{
  "d_model": 128,
  "n_experts": 8,
  "experts_per_token": 1,
  "activation": "swiglu",
  "moe_layers": [0, 1, 2, 3, 4, 5, 6, 7, 8, 9],
  "router_score": "softmax",
  "normalize_top_k": false,
  "balance_loss": 0.00447,
  "norm_eps": 1e-06,
  "init_std_qkv": 0.0446,
  "init_std_o": 0.0446,
  "init_std_up": 0.0446,
  "optimizer": "soap_variant",
  "lr_mult_up": 1.13,
  "train_tokens": 479400000
}
Below are experts of layer 4 (counted from 0) of a mixture-of-experts language model. Rows are named router (the router's row for the expert), down (a neuron's output weights, with its number) and show model dimensions 0-127. Each number is 128 + 32 x the weight over its row's rms, rounded and kept within 0 to 255. Numbers have three digits each.
Before each expert's rows: "comes before" lists some tokens at least twice as common just after its tokens as in all text. This comes from a sample of Wikipedia text that the model never trained on. Tokens count by the router's weight.

# expert 1
comes before: "0", "1", "3", "6", "5", "2"
router:116156146114162129197105088124147138151132167093086160168129135137103133162072113116130141132179113212141139127098154118154122123198123139074075095140160132123124135130110159172128101162094086205107130164173126097077092138184115133086101096165143111132089173097073166154122178098087180129178132116143117171181134097168138117100133065183164137191155150156126167096167130112116107101169
down0:084169171133148163081127148111152121118103128092154126148163094089121102057130110059110145143141167117177128117159154199182167130113149139127128102139165193160179091155117150113118095141096144122149192122134140113121149190128126180152119083127094111106045171157130146085157091098114089142140189120097136140098099133090189131118147177111098126098062153120126110111116135081221081141121
down1:156163101145141174090072133103122131111170057132139116107127142035090089135131115094173055100090106101137176106093093140115122123102185133196081082137121187104133041121103124152135148151123128116116111092138098184152139129116108107123192112112115132108189133093110082097161157076190104082094109122179151109113197170128156148129119164140136139108105136122128114122112166188177127141132
down2:158094154152082087112106111129059137144115079143068132101135110130106126093155074082122152129162177115146119074129148127165133121106101148177164119102109148146110119109151117110097134098135161079167143068123158168132164094086195149136132162112104122147139113128082079049122118119075093137021144148183114085145108103122124142135151074106140107128121223091166116120131143106131066083174
down3:157133105096154146105106164104097156160123110172144141092173101114156123038070106117149149110145154154089168157135124085115137121121182116110089144095132091142095080131188127103144144051190116152063125154106124097179170166115129139169198122113113099176146121120040119098126118131182176096098123198155132135162079125091102131132129102084107149094103165094111142172139115135198144149129
down4:084082076139123158157126131101120167135116125117150078132074153136181126212131111129087124153087064159085184120147199154129109126129105120133156082135200146156156141100089105101105142172080134135163193130074148162113085137142164141153179115123118145113121129100142146117140121080128082102164167063108148161066090139112072068104108146129186108180120170124095146128104092164089146150101
down5:083162134142142143128064181120144148118114137121126107135092129111099164168074096108161162105166172173104136152117178177155134117129136138109138201092139132084133128162164144059108114129061143097143196080150137166080099153111127126136105069176101150153144068137154088134070133161104163124204088157121100149120174149139087131138153070121081111147157157070172155132082160149149154187108
down6:160175123195128168124103170133116093102165144121191142100108111184095141132221143155128098160112126147097140202127103149077118127127071147129140150146162118115132081076103095112057148129193114061094118104134108141144110132101143109091178116123177171171166146101130202089143136134150153148115096180114063125108083094106140166102112136149118128111147154099106079157165109112103180074105
down7:059073149089074121192157096096068104153136082120148137136142122143091094136119170030138187092133090070147123106087197135079172141148125128132113120125160100145083164152109125101122123127170078148132126137107150163203126107160119148182087117145110101129099115140146110135128166075109172150173114170149171166127128099160129195125183094118083119156126112190111120158098128097125176128128
down8:131084126118227171162139112111115175069119116121175104082165109177171087094148087172137087121128133138132141191166102118119139149132074139060078112126103146124129124083056106134165127164146140164135121105161129137086120143061148145116072134159165108123170162128143164120205151097154120141103108072045145115087159091112150087088139182115146126113095130102089123163130124143086123108156
down9:157115177124182121146136101156106147122172224135123110053093159103103131152123120112116140092120212144148079192135081084111119167134087087157179108120118159146119072173142121104183139106124094130132144060112149130135153167104116154168184157088073116137153143123101071096148155129108147182151083121091094099143147135156123122145109120133151127079134114057078113143086094103194153158117
down10:147108165143157111078150135162110140160128157107143120140111096143183106187153145113197110082170130186114202074118135118111148093155168135107092132082083072155123159112117149178101120130177115125139146108161172123123167131179111130133074052195078145105099081135136103140097110105120182149171095103108172187163144105148142104068110136143196113113193117138066098154139121110147149105130
down11:143159130166095126130113099141138068122140129145095160227122110125107097109131111170152131108166166105115117121136124131123144187189122152135000170160096142147148155108118142121137153056135100132115138065147124101146125148134120155121143116129136121129083127125086143092086124108145137122129107112147122171148122144152130104115163104137122152119119102168117144139145161125000118123135
down12:100092103164127183190094155044132132197199070094148120088097135095129109143132135120152098201146157132083168131144100095134144114133138141094147121073162049101112130096129167092146129176134102113103055131136110092130134079102115079119123165155080100088160143117155108109157166124078145118153130119111206070192084167085114104123132122143124097099119125126115146121110123156101175157103
down13:118108135114137123073170136148111156118082130124126098161134122096084101138100104150104129128159100054122193139148124077084077135087125149092090104176151075128109105158059130079133144139158152091084050169147148077150160119149132121113208095092151084152170133154096141146119130123126113115031145120140143149154130141127136174087167159128146082078130157111128131141119116177088029107155
down14:189130098120126132128104130101123135160123101090086147095063109129091108132143153115190103120172126098141106083090102131110084158094101145161140077154145132107132115119160123048150087077127135157109218181144153147101130134142166115072097150092157083114116148122104172087151099141073114106094111184131101072123091113099191094133116123123127169161098177152087165164188122135216139158160
down15:082162090164148111147141156118136140099142138137175109139160141156148081182171140104136151155113119112151141076105099224100082156099146090134116090165154158097114148160090096135127058151108077054088163122079149167137166145086106174148136125170120139119112109152104136141053118120127061125148191118143159119092107145103176119070163159119146136137071097088117071121145111139113075175181
down16:163137171100139179156139135103093176103181173136150114101123088156132116140153105142094100137106115112087095111110159046196170065127103168162160142140153104104133174121132136124175131199116134087142132133081136081090105155161163111173101154147120147115095101103142159108172111157054137143118145067113083106051169149153144167130143109106100139089149096083129070111150145102177126057092
down17:149114055159138107094097132177169089108098160143136144150078081076167126152102116140114083155119145162130095136129097136133066175133161115099082169094102088173130085162158103130112090127156114121106089101115169170116126130129144132145123173112170095177083120159110121148094087153142198142134133131063212143099119114106124145164219197153129132142134103168136156171148100168147079065113
down18:109115153160188087108129131174097116110159118129094108185109078123162117171166083100100157140065128111137080099124093108140086123209081093129122163068092125186136115114126147133090180109135183131103164077131156123093143179155121141130134154173124119084085142089140151162134124177092134195098136094098110181157136124133171154118149074138097168098125189152056088104115150117142191095133
down19:133135148139157121104094094132087124160098167099141144156147132155110163145154125066143064148110122192152134090108152120145110147094187078180169144147093139183104222183169120122134103150086129171148139136110159107082145098170138167159104130147102070135116183151180132073137124136074146144187091048117122129119152094112111137077072086138092182156097127122119164135113174073131112112152
down20:107105170149153121081115096157121141102129157127137050102120133110116143162166092106117127128129126093115118173150083125102124098105137117140141132192134122127159130116184169094123100115194135069148105119129074162113100101129116165083084098122146148134065083102070112058125114146085153149090167160177130172210136144192124123185100123153128194153097175113069074112085093165126140068135
down21:156118125101136131116122118132105176126112136128153131000153151120117163125119142077104133142099117133105130114103118145137116070067102120130241086081145101130134104124120129123099145141147172119113135154108143146146135096152154098126155131125138148103134128137143091157159137158111120101122131136112134143074123116106121133121119122123120123135129133105117087137120099117255147156115
down22:173095095139066155100139092096145148107136108192115055102149161079151142107147125073097106141147167162158101173158141092070150173088076140150105161102122122105111146095153076068196164144135129072099188168101156111154158130072148140136188085105107109151125134105105091110108173105099146119145185161086105156124081112119105093160139116158116148082087159102146132117185170085126095131132
down23:159145152145108139060102101120125130184147130087130151134190159124055131121081133157075163070135120122124173068097129103078142066146084071118113144118136174109084139113100157166140108112154162123089125083169093061183153141105109164195143132079207131139094130141092119117155165106109139123099160092159139111097093133110143176084186126123115127091107148105115107176148086119070120084113
down24:110090097122140174118119103163158144150088112148183152096124127097110140191127155186149103079136158154123176130138121122119154075248103080127178145176158095195165166088117156114206144106136157124135090134094055152176107098146116156092163134073056144127145107129112104136150111117138138126158128146135148102099114139110105122165141117096139125160159126090157116097046125175163157163103
down25:166078152145136156124120092111124114172145130111131160107118119102159118117105131126157118044148104146099085097154136169082216086116153139112077087162091158047168053100096124137155124192149130132098058147106086088110138094166121166172131129135136109101128121126093093170163075089158106072176134173139143142159111125136143138136114106145096109127107091101143119122083121144053190194140
down26:107088112142076135099160103143086173076155113134139177147139127158127168116090076157089124129183132123137168136146130070147090128066127120131144190129146181166099132118106137153127143133107124098202100126080079142045114132053144131162116175143127125190108159132078105074173191133142107092107164124160094115106148087109111075047121152142098147132142185088118123111131105113097115134190
down27:147104129128142089086165089107111104172109147159123193134210188121102137114179102104127102135144143114169082166140097093111143158151148079089116192110064178196132107141142102079129061124121143102122167096102121170122157147091122115123158137185106114147151127043119108065131193110157175122103159165128148065123082131101129090156134115144125128129092165119136119180164153108064128093126
down28:117141096105130210130140117140124175171165152169138137108129103163158192162161127139142116133115100155104177155113151131096086087133175151140123190148152131124066116141113089119147103175118110137131116115157115093149132133142118120099155142104109096143026140123109175152149158147159114099117078130169128046198129112059167115084147136178119128091180199123128145123080093192099183082098
down29:120112131121134086155137117119135143036171157124159082093085138080171163153186125152125109140124125205130148128181140135094095153161093104129170138073173162113158080104109090143126094143153146141172097109115099115082155029093108091111121127140095125131134150172145116159084187140097130123174109148071159128150136116106142119101118163181121045135152128108142141064082068148151169166118
down30:083105099151075148085181168143124082133172106125118130131167132114069081120135069173140132102055128154167148203151105145128125090133074148125137211123101144114078135072156152133099147132125130164133143180146128131089127134180143098115158155126146093128131161113105126071162084155098165151113200155068105171119094081144079108111107149143092170084092151121150159121164167124134122158051
down31:135167106145144110130120120126093086173084171092127136143097097142117102159138157135130171090108077120149082057132119139109132168120172127098106083130066129146079159083150200177079101143080124160117166075125122129141115099103132079149127105107130069105123135126116108135129098188058110067141087131134128156080152113061155145102181105129172146155117140177153213146160162189118177164141
down32:143127148137122125118117100104146191157109166178120120111119133102108116121084158139150150066051088099171132153124069058093110158147147153174119137092080132122128159073145141142127137122105120138103164092166156178152073107173069128119099100169140175162153076097125145164100183105123132157147118152192117124078112126083130139172204079165125135050109070136149103085070113126150132156112
down33:072117158206083115106124140116128099089168157117143106128118164146153131145130111084121119169146120128119073126133130126149146164158095108202204138209109065151119098129092082165109111129134125125153135084139121128092146085085119037134152097211120133173188121100151061140190142143155102122128076094116184145096101173117115098113124153139170128131133092162091112124074102135088122118090

# expert 7
comes before: "-", "|", " was", " been", ".S", " States"
router:121129148095116162151141140170153167150131059216110126155133104114139113139079096120140119135137131158159159081191181103111143116123087149159126126113082126109119115130137064078085164116130133171094136164143139078173167141154097177149176190051118151137127135114061116159151127159092181130148123122106190096128095110121083143097085084139070084198107101115134161086114059118113165112129
down0:144233150111145118129096127122127117093133049234146139136099127140133135150108173091091089146089114091145157086159159141100147078140137095153209147108122137118146134148141103156131103186058168119140127149138195170105103123139091089129123099113139170151132099139142057172135164141112155108124113140153093136197125145127105064126108143155143147177190119158147140114086131172178096121102
down1:130075193120152128149106104125110170156165180134080133113112126132125078094168116085135099160137106093136098122136094133160160164111159151143139179152139100140138092131122076194143140116147151157121126113188160180072138093138116131037122145176122133136142110096103162167123134144129089071212123166115152120255155125160114134134141145118202154145124126126144083099140119095129156073161
down2:091093074114087143130127061153117137137138104130174122214176125103114127083131135164127156163131112170106145154168125115090130136086083116086117091127158107091119130092136155163115153112115116149096138180167152122084117099153187111094187104163085132124116110198072154118110155123153082154156139110096093103045099123095120140174115109141164143158103129096099122169143081099025123063090
down3:149050139132097189130121143146121191121151085139202102204149153150170056100110145130136155097150156090134165128128125100073175103129124121124111121109115120106149158160135093161132143152175148078116142193185138091101083116163076093125174140196028111140130095144164047137134122170115126140149160148144164102112137108128125068124136115111153125098123157087099139160112134157089098142102
down4:170080070140127144164111065145187171087129144145085131094073122151090123084133124143142119111149117097127175144114130148139091127129126163099140044078123135086100097125084104164181096115127172179108132110125079168204137156116130151071169153113106135150114113092115200120145054164129141140142116131152143192188118155104129126114126151129154092080157128125153124125094146096222079100105
down5:150144130087103135082148086175129126158129150158140082127119060150177122152121167113130145080106045104148171120146093167154133063188069135158143150118132129140130128111141103165167115072131123041151173114093138096160122122157101124110069118128127118112109069159173190167150118100136141151142107108121127122121197105130113170155128147108148204135128101105128100185133122193068054158112
down6:156121087131088146140103158114122091134141154133157074116136128107135146164161079150193154169193128160165090092144160169141131080186168112135153153153159114124112150081097119153118101131190152095165097128119134120073125072129141132125104171166174085103146221135089152112121145131085116133165091178120149096199130105102197084098204132109114163100105113104096118181123103105187116125164
down7:125150150114027113153128099129133204127087127138153130128127105130114131130093157169113179075130079151134139107106092084152112101102134134091163177086129156109082123167094139096110117133124101120217134176123122053204106072136081108130115131137100075150072151135092115134121065127085082119132149135151166158115137111168098093131139138108111127117149120123137188114178116177041164170113
down8:174109126159076121152179137192124137150120120114154193157048055151082134115139122127178198119095170148150089167094135110111131080182140161138117171170170194105159141144138150141127088184127105075129142123108114126089140085164181062102115144145140091054122125137135138160128159132161165183162105163128169086127145143070153101127097130091107189119134143114117146149154165168153144122131
down9:144113169151143142093152127177136089107104123130185151166148168116125128125087123175111107147114116127088108172182159166162137076120151105098046112115117126092151121079143138090197153152193160118168132129114125146124169095096042153091164130191075121158103191098117107085080145124118108149132127147127216109128150124172168156152105091146081098152129083129119132090109157078083162171106
down10:088164064109067158140174129106127105197121107118129206145140116133090103137183086086127082140148117099113161080147076151119155106095134120155121063171135113146159097152213131098152133151126193131085132146099124097125105141172095148185063146089083136072165115145158154060140142142154112139126117151126144197124132142077084141168105139083138105154128176154175104148100132105095108120098
down11:149099107135113092172105122152155086087172118127163116132109070122156157146106144119119120191147145114150109130129093167112140094131189136135106128152146050110075100146060164098162157081144141095103156110097121129085105132151200094133143137187159145174122137106107138077181161156134182102101132162158112088170108115085162113187182055120130164140100198116118105114107220159118148102130
down12:122117161151120191148135123155161116111094188148128083144116124079173144143135147140127107059156120122122112136112194134088207157129119197162120145163120103091126115113107134107097145130106145155114167132108097139114075122095081081132110186180091112088141132133147087155209074120129131207144120100188143150115088144210118074168139187134142145107150180176125160115137068106092102120122
down13:091185113170154143153127111102044113120134174154149104126126093129127150130119147087166120093122113142065152102073112159171085115094108130075173092125075137160096164147170099135206113095136068095161106170111150084121122141190150079105122146128094080112067151143163076166165111136138163142129121122187118111110164175096134147135110083113128138155162107151119173152178114102197136183084
down14:114074132128140125128082124139087123098121105148104148169123146114117139126181068021179124140124083126086083089118151111104109135205130058050152071154112089113084135119146088131076116142115109122124135118129132118151096088202168161189131132109151131131169121172118128158129146108139172085106063186164077109168119086088078128092143068087119113120139135131104102108156109166152138132133
down15:087098139158141157092165131128050162151137183133087090130132107123134099121188134105141164114067152120117181131100126140153128042148064117124201135069172096183075139084161121114134181083168103112123147100141172136106131083132116104133163181169131091143103084144179119105109107124138203115173153129116126137152102120066156076093153138087116132128182189109119111124159114135148114089136
down16:171155142123162231122115095223140150183132123096188113104170129150113177150096106110110084133171102136111128159122144144176095143137139101130172170156106082091163130148117138192141178109132191138160119203076169120083051132078187104149137114142093103109084101086187146137171127112126137104133159091074127102122161129160117133135098155154125119149144108118141140129151120081171140113135
down17:108099148128142092143103143125094132154082153089129140118175119053098138137098149084160136147112121133122131174121179149083054097186175134114120130098206144126131167159165132083129113136119125136124144112120237073143164167175151152155126096170156132158124094071218126062142116121104138114108123115130122142097174115106116167118147106160134101135149158127132177145130166154180131047069
down18:152141097120143110112120131127122122040047135113154137101119106143149145163189140107070194163141114150157123136088200121159097150155178120083112136152147145140108179137111196080062148143144086082197108161131109131115164156116094133105108128147139094163163147127150128122123194118169121098129122121167099162120147068152164106140163166142126113113155079096102113174099094176146131204194
down19:145095111133096121081171068093147147145102150139144162183090084133098194135120151113178149115144092150139158182106101083091197116151136176151074078097082171142050094139116098122093127112113180150143107131135111170157149067158164136134120160135182146166141159081145151127115119116101187104123163128131085077121096149134167173138136085065150112164102168153093106107113148166123145186175
down20:153185112087171148133157094097171121159141140177153160122150186164084061085087133174166124102105150097138127148106093085128141161116123115127197093152159116168142125165120126103129142132132150147053131151193130138112080148112173110095183075084097176128131176180135108083146094184122133113164185175086159106133092151172104112090069124127140106140109130144114112152192136116116171119193
down21:109154143076107145077204157138179128134160138079143070115136141112080127177178183159149105129170133142156107120087118153161185139069120147062125180148165117096099083121108119180105126152151096138131136160109099047136064156115084138132145134126048155150135095160140126177171103130096123129124166096062159151124149133080117138117133113150143114126145127147072086057110125195094111130121
down22:154142129125108100140139056130106171175096113163140135213120134153116119117077091105110118186106091096145140123142125115120143125184085121111117119120090103180073135169171112134156190096149079147126090153095099132175093102136061142173199111094122113132178122161127072139155168163109099120139117107138080100151127157133129201130183088081047065155150168106157138109086121157121100141107
down23:092178123118086118113119115157187144092191177072142118118129107099109133132157130145170085092171168206098132116097130182125155131095162096118200142148196147123136143058086155127136146112138149111128126103154161097099050149166145201086083192122135128172163142157169138115111120130094166127187140155088091092129120092170154113097121091167188141120154130124113141109113141128089145188120
down24:111098091124116128156108156144097159155104177106095079137127130154121141105136106125119126137154141113132160099137128107131162097078160145124109185096173124158084138055176102114104094159063132160066058172112142127164144083149094106138171122141144096213149123117113128096090150108118123165183157071111093078124177112145120188129186086105088189148130180104121128121187097165058134087103
down25:092158129076159108122138144186107084121173103139107103164172122077150152148148163187115135146170197129119171160096116086162174165142112120170149148154067119179135147091133087135155102155126101174121095094137122114054110101120161102114110153081123117159131193171126123145155141125184128129142129125119142129200146108179108127126083076146107123171093051122194120163141139068135075118190
down26:132137143142120138168144128121100138140069109084076082097093146103110079147092143091094137096159115101098115118109101067045091132123155134123161137127052119123111156108095114112138135094134096119104127156168153176114160153136068129141174052076124147110121093102104135143104113106152114141083097142151112127100116210198175173118174168048096081134137159099130109137149142117191096070176
down27:109087105108120101059165115173192162073147154145073097097152120110169089156126152138098148070188130178123140135139097153132191127127146125139128158110117078147113064146132051142064078124136161143154116137058153168102135128147117168169195127152053137129129076141111118126106084126131110146126159099062118132175130154145123059166156157085115123126123155121109139090084152132130166165172
down28:145177160125182069115108113113119120110128149132133136073096144145159107111111122110087088126117133092094125105129106134112124086165143105134232099112155170174060198086233127126149094151118137105162169124155121128188154114111120113166135116084173163131150113119159108172117139127110168118089137104150129078177088155144143163113181135112086190179131160068144151114132077120204130132147
down29:108121115070115092153093133146168144153120095126090110095110144090096089091156140120098115156126109136073170106109095098100118110108147147157176077083082168089122088154129080204112109140169160103163171139156212164091150182149138155126140100100084186123192117162135107152151045146118109124121123094105106113122171124118129115155211181154186125138136112158106124089059130177149131120123
down30:145114155128132155169087116152124111195191073159101103182107108112185117162107116089134216114114166157066149141099116110153120074101178117133085116126170142119108129189140090059093138133165089121126106146045131142146124108163105140124122183128164123107143142100103125114143179150061159112152118062125125152075108175149178119154141126155107102095164155076162105137132172130185080118126
down31:111132106181095146135120131148145193196106108138099124102173141082124096158142095146147141137178122131125140111056130118119117108172190095156167167140120158110099122139125155118127117084143161118204191151104109200100095122078078125176136140106104115137133110072147131125195211178151141150139158141150153124162094158112146140101137178107091195135160190177166100116141114164075106141175
down32:103136158131093106120165188128115089166153110066103075098125100119162176099139121063133131084103116137153117160130131156150121143175182126154160069091151119093141154187121083110121130152134187084139146145114098164137131156144186127078177152136062120077142160074132088136096218125141090135150156127184123097063112106102179162160127135139165139138131153118147082111134076113211111115146
down33:134118148200113139201163132171151113123101107122125067138154137113152095128164141136151210133141072129087097139153070149201140164138166165153179193149102143165090148128143122101123117082059158177152144151179119130101136121106118162107091162113107134088097104134194149161160147166135041125186125116123066115110114146102110120078138157133168095155142161131141145176118118123086094171119

# expert 2
comes before: ":", " ", "\n", ")\n", " /", "born"
router:132081122172108111163124140132140091173155162119160119147150122127115100099107101080141087141099131164128141171100114094118099184132194085111218119127204156160136102106057189164120154106104147133110141148076142152128151089090146181179109165182055098155105160094116073126141141150139129140148121121154141161117091121086069090117123130133069064142124166100128118183162140173147067145116
down0:132102117138126109100170162129104103182170127151082172148083170099158166150074117038120080061117101107160147136133089131113100113185130115150095092144096144142082156098174131077122110121110152142082141133129118140205099128118132125124168132068113111091091168111176113090116139123181086081100227149118113139144141112138209174115128122137115145095146113096089116111119123113172059170139
down1:131140144131179140125123188098098076065107133130072079156160119159125116145096140097166197075149131074159156105127140107107161070147101136090161058201110141066081157120176141105161170147120094124133140162146108168101150175143137061139109083143156137103182099096055078166066109104124148151122110126140104129108122094121135122100143131119081137121100116142140130121072082123179140177165
down2:099091071155134092152098142103208147084154147119108133126089093130135154143159125116122094122144156153107069160194151128167111139128120108048073127151160159136107122131137088076127071103120148121107106109150057151122147152155100181107098127148139143171147124130120094071105125182205112120167092162098166145164103179103148086114087175150126143135120156062164139148162180147041106102136
down3:178106145072136143136085128074063114126180121185104090082200153162157147158069105084149152093145141117151106094159130106161133176187181084086141156113166111110108087165199148135106123104090125125177123156078145091183101093170166124201139135093189106129138089123103138144135109186114161136141135102184082154113115136129132135104036136168126163154112142146120127131148127120127129146126
down4:168157106133128133082172101141146143120089147075106167162147100144108071086135175136143142142114096107127127119163118098157082204088138173115130187091158150096157170155145146146084173063181129128084085159126150157086105151122099138134095100136115135124075142145088127126120146136142070146147067150123132130123114119125130175178115117117100182124120092148063161141133151123000125080119
down5:137135119105140115101135105191159127169075096132102132097108119136209190053132143127129123134113112131090119136060162188093154136119131154121130071128150146114106157107130083111163093147118110195079113154144110101065074118158135137152138118136149197162145138096130127135120086122092132095063086127124113095162236121200141122081117119109166088141144187153131124079159153105172103133103
down6:139087170140068139119110119149182076119078094152145170122113129078175124126087138108112155192092164088110174146144131189145108116111069089101200105120122070137151111126161157101145113124132119126131091147099138142096134166116116118129196133180136149084141125179133099166142083115144080182168188175175131129091158114171102094140137166141169099142131108094091197112059120167108083123083
down7:155155126126123093134099182086155137125099190168135131192136153144136073142085126134142128056101168172130070190139184141092145135182119134175119119121165111079146154149151121057138147140126137145131148082200132081166191070149189110137180070069079120103156139104095170165137136150152120097194123126131160127154175147192095138125131150106146137105144121140101146128162143111144166115163
down8:115124132115146175159144129107151168140116105096124125101195142106093128117133127196200140134131105117173122143120121170133135044168091156131160138213146147147171182117149123130105165155100149146075146150078087164161123091141071095102090147129067122065143109139156136065101128130082115140171113115157063104108137126071157118131110192059139079148154142083102190111113143114152130086136
down9:147119156143140116132112102122134100176092141104128117167105113135105111104202118166115155105187146092096074106138093096130135128132118108173074142085015137152079131104170121133113116164117160134090122092102069067085096151085139091064156113157166154107128143104140152126168127121133144156114168152058124112126071131115108150141153145114150147131092104086091165120123118054009142128121
down10:171148129143165129084115108164107133131161110129111069136135149122188145163155123138069108134109149126158143115117160120099124154112077158073132139180111075185137143158157136143087113084087109134149140158112124158147106080159074166107156107101119124116123059110099175150121050102115165163059050133153081129123103159131209069142121085126087181137100155143104085159101069103071158146131
down11:116106117150149143164070115100078162072207098123160132144108123086105132166119187189123104108183129097094091104213127206121125170184149176153076167113120146137131140134180109146108103159134148132183114158148107126136096092140113166087113123120133089098133154110158140124170115108143151139150134086118082183109145138147127087122074130108128162102151127151079100113158091105102105026183
down12:172100138082122159128145147164101160181107087129102090195149138121148161099088083168158133161149195142143096093145066130142115092108157174150117145147128126156127190142117080178122120168094122125129149101142182113086127098144130109090137135186160133131153197093131119080249143105192113115096096123097120092169197118099102142122090146139085120088113132089151102115109096084104100131113
down13:134067122108139115111147122099108157120081138184094073090145079113114185098119133180125126149099109121123086129142069121140158188149102074159129180126144094165149106081071155151144182141113061096036070131093125124145129111099179134115105161131140158138102108133134178085156145062170147061141119136112135121147123137104091058096164075095097099167132143091102112117146148136109180148166
down14:197121130109206121147130135067126094141103141178087102129154161132163178097117071111164110160141136093130094160125147136152116193105089149146079105163149144124198136102135126144069062148091158151061099069075172160115075147101106151112167160092160144116143109167153137123104134105132109093156048156126086139152158084134179134138140136096170102128192152107080125107131159127112103126171
down15:133143100103089157090133125100161143137117150128166089092178124148078125111132116130098102170066107178127148107160161113147097072138115166066190148155133114123127108106090106065107118110200126171098142118126130142110161129104090111141092164153173157154151211129109165144115104087078112103091097129144069117123133106120136202202178132075163088168083060120088182145125124118135147151081
down16:105052142173099163138142126110114166179129130154210118103157113134080161113117138117120152180122140156104103111103156124136132175148121101133074180113135109103110129166098139193109094108116156117158071072149148128129161123094082125126123180184162153150123178100054120075182108123120124143107147097143140155141114148126167079154106096148143127085082143127095107101155101080000135155134
down17:081110136121103129131131124127133205148158147098094144147151117065113111136097168093084157097153116174164127151139156152136115167135072121110108035162183179124109159098121146128075132147174110062087114143105198063107106118067091135120166108165136116158112170158178093131096103159144101115118179110155195082147186154140140160086125094131129125110162129096103176080154166152157136088117
down18:141125093151106110159074104123118163144112148155185132102152070097187131131165087140147135137128102174109088145132110110155129179147168137110156198094146180177178130143120102097126106076065132116088129130152104116129086207158086111131086149094130109102125212087136137100148110071118130084077074169128059103111099148114127141127172073143116137157129178076077155147162141118065132110125
down19:105062107087097138138145162118082082097172174089104078106212161082147117169121112112103156159102102174168151112085143116129132091167125124149078219105163177147173133146136154148158099117145146192118102140118156145170136108116142104197125139070155123174111127104113135162177197132141158142124131113113084101126174076163125137083113125113138095095122115114119106085110124161038118156151
down20:135115094133134178146148168097130108109097191122127078115143137077131085146161169143150168124106093103102110121178125167109147120121093087109054136132149142119156109111150106100168136146135093144153185168098122149155105110143136100142176182144209071149125171142108113131148117143178073098156142100137137225088113168154094149110118129048087081054131106132106109132077078118089106092079
down21:185132134118154133075125160132093163143060073145138102139114147089129140103123159126110116208105132152102124154126152172130092139124146173146083180138127020186145051149183093109153126127100096110072131119115163125134155116178115148157123166126126112183104160152095178116104137135119099123116166099127127101166096111133172215085168082165183150101081105155142119148183130161127106144150
down22:143084156085159117105159141154057153116131208133134131134164070153186076100120098107137091155138084161085160097136162143133101128087077138159061122141093148183078103129099167127131153112083155077078116139140140149111110084129134143128134147092111190103201086162125109133137150146081144158086134115127145147199119093207064126125154132131143136093145069148136100098107138171151084113160
down23:115110165136074183117155092152135128113128091136077118203117154135115140124151214150122137098171102116125150110164126204125129107051103174123077143150125127130209147120112117135104107171152093157080099136161141151112105097111160149120161163062180126121125126146124167132103130162206097113184156157094137142119117086198104091157097140137146068084119127117127092126080116110053140088111
down24:144184107068097108072141135168139100144084135167191106128087133145100175122123089149118155121103151137149056134171149141169146106104137089123094173159154109124100134105157141155161087084121117111090116154133094118106132104186132098134124136060151078115113163105094147079112149122162153120117196152123103028158137112134198148157158059073143112104072126133126077084164128099065140140138
down25:108151082134182179160184091138135040143150080097124107077090092168135123094118135143136125118163165104119102127125096133105138150047128143139079163101146115097151116180129120134134107079186091159137124171132076104148178110154184170124171129146160187172168146113089178129129147124146161168128088100200144217114127166129072118135106112146144135143099080140150114090168163139150122118163
down26:108133221120139138061064155127039064113138134143168145100128128124144105109108078093125106142114141114163095112143131142133132124133117096126093196094121086132109118128111125126126171098153128115116088099140129108192125129177131204034119104115126139157058096113108100121118124102128184129096133185069151147158160135141082178130072142152177107124145124154097107110103174148144217134137
down27:107124117152151133139151123151127089143132125098091088155115161159099101105116103223117113201129081162085062130074134117172116136128098161183179066135078152130120123084068138106149133053186077127088100099094065168119149165084124105168169102108085137130151086123107077142072165154155103131122156108112103167118118162122178087131137143121126155180103162121124140146137139121178077111111
down28:097132136173146108086148096174045132158150135176093139086119126118133169132149159091111155118143138147167110113135166161135065141084152153154056174145165058145142146156133083097179057124136070105070137179139098114171109154188144092095152102110142178124125056124120154129150110165125130141135103127169074094123127143102152093133133114160147174115126057178119138138133136198085170114112
down29:128172105085141114083095104148176129137131114095107116154079117126124100142142106078177129104164093125108134131106083100082139112113125152214145097145179102116112130142193142120169178166092189156094112158084144150115114072079084124161109104107085092156138109157053067074138117075132137136072098128103095160160139116116120098106117169186113081147081161093175115138112180128062112160141
down30:161128155097150112181144177135134133143135134104153129190083099149082096107113120141101191123145144136102135156092112088099095127151178183174109083026145134143099117124133129131169102125144115119090159107169064120120156113133114190141068126103116094119167150125109163117158148168074139076098089171126130156141092144154187183212162130155178131122134155110123107196137172057122101110151
down31:066165111145116151122134143099102127105157102119065063157148117157138144129130137117089153139077123133190129094111107143166113147143116119093125193182214117185123178182122161153078064123144100130136145139100199192103160172145089182136151119126129115182123125094207155145153118113155122149132166044159108116114109072133149149152136146117155119086136131134175200132164090125139103124138
down32:095117096070119163070141159117067125159115118106126129102155151107141106141153074087132120141182184127122177129129099095086066136125121207122144149205139098151160094143127053083139087164220098102093173088108153094099124163083171106153117167112152180121133074155188126123180117110119117107153138106119122151139147172133122180124109144158115109128136093096118091155152098098169122110073
down33:131151148168100091224124097094164083105145173114140101151153161099118127134116177139068088156141146161113130129133063108126103151073104106131118124097090176141180105134138073124157000136110158134181115142181072161094135129147130078157120124086107146089161102078106094097100082143124112171111100134122145149152134173144160133153112116127152127137136125134144146135119052115147126059171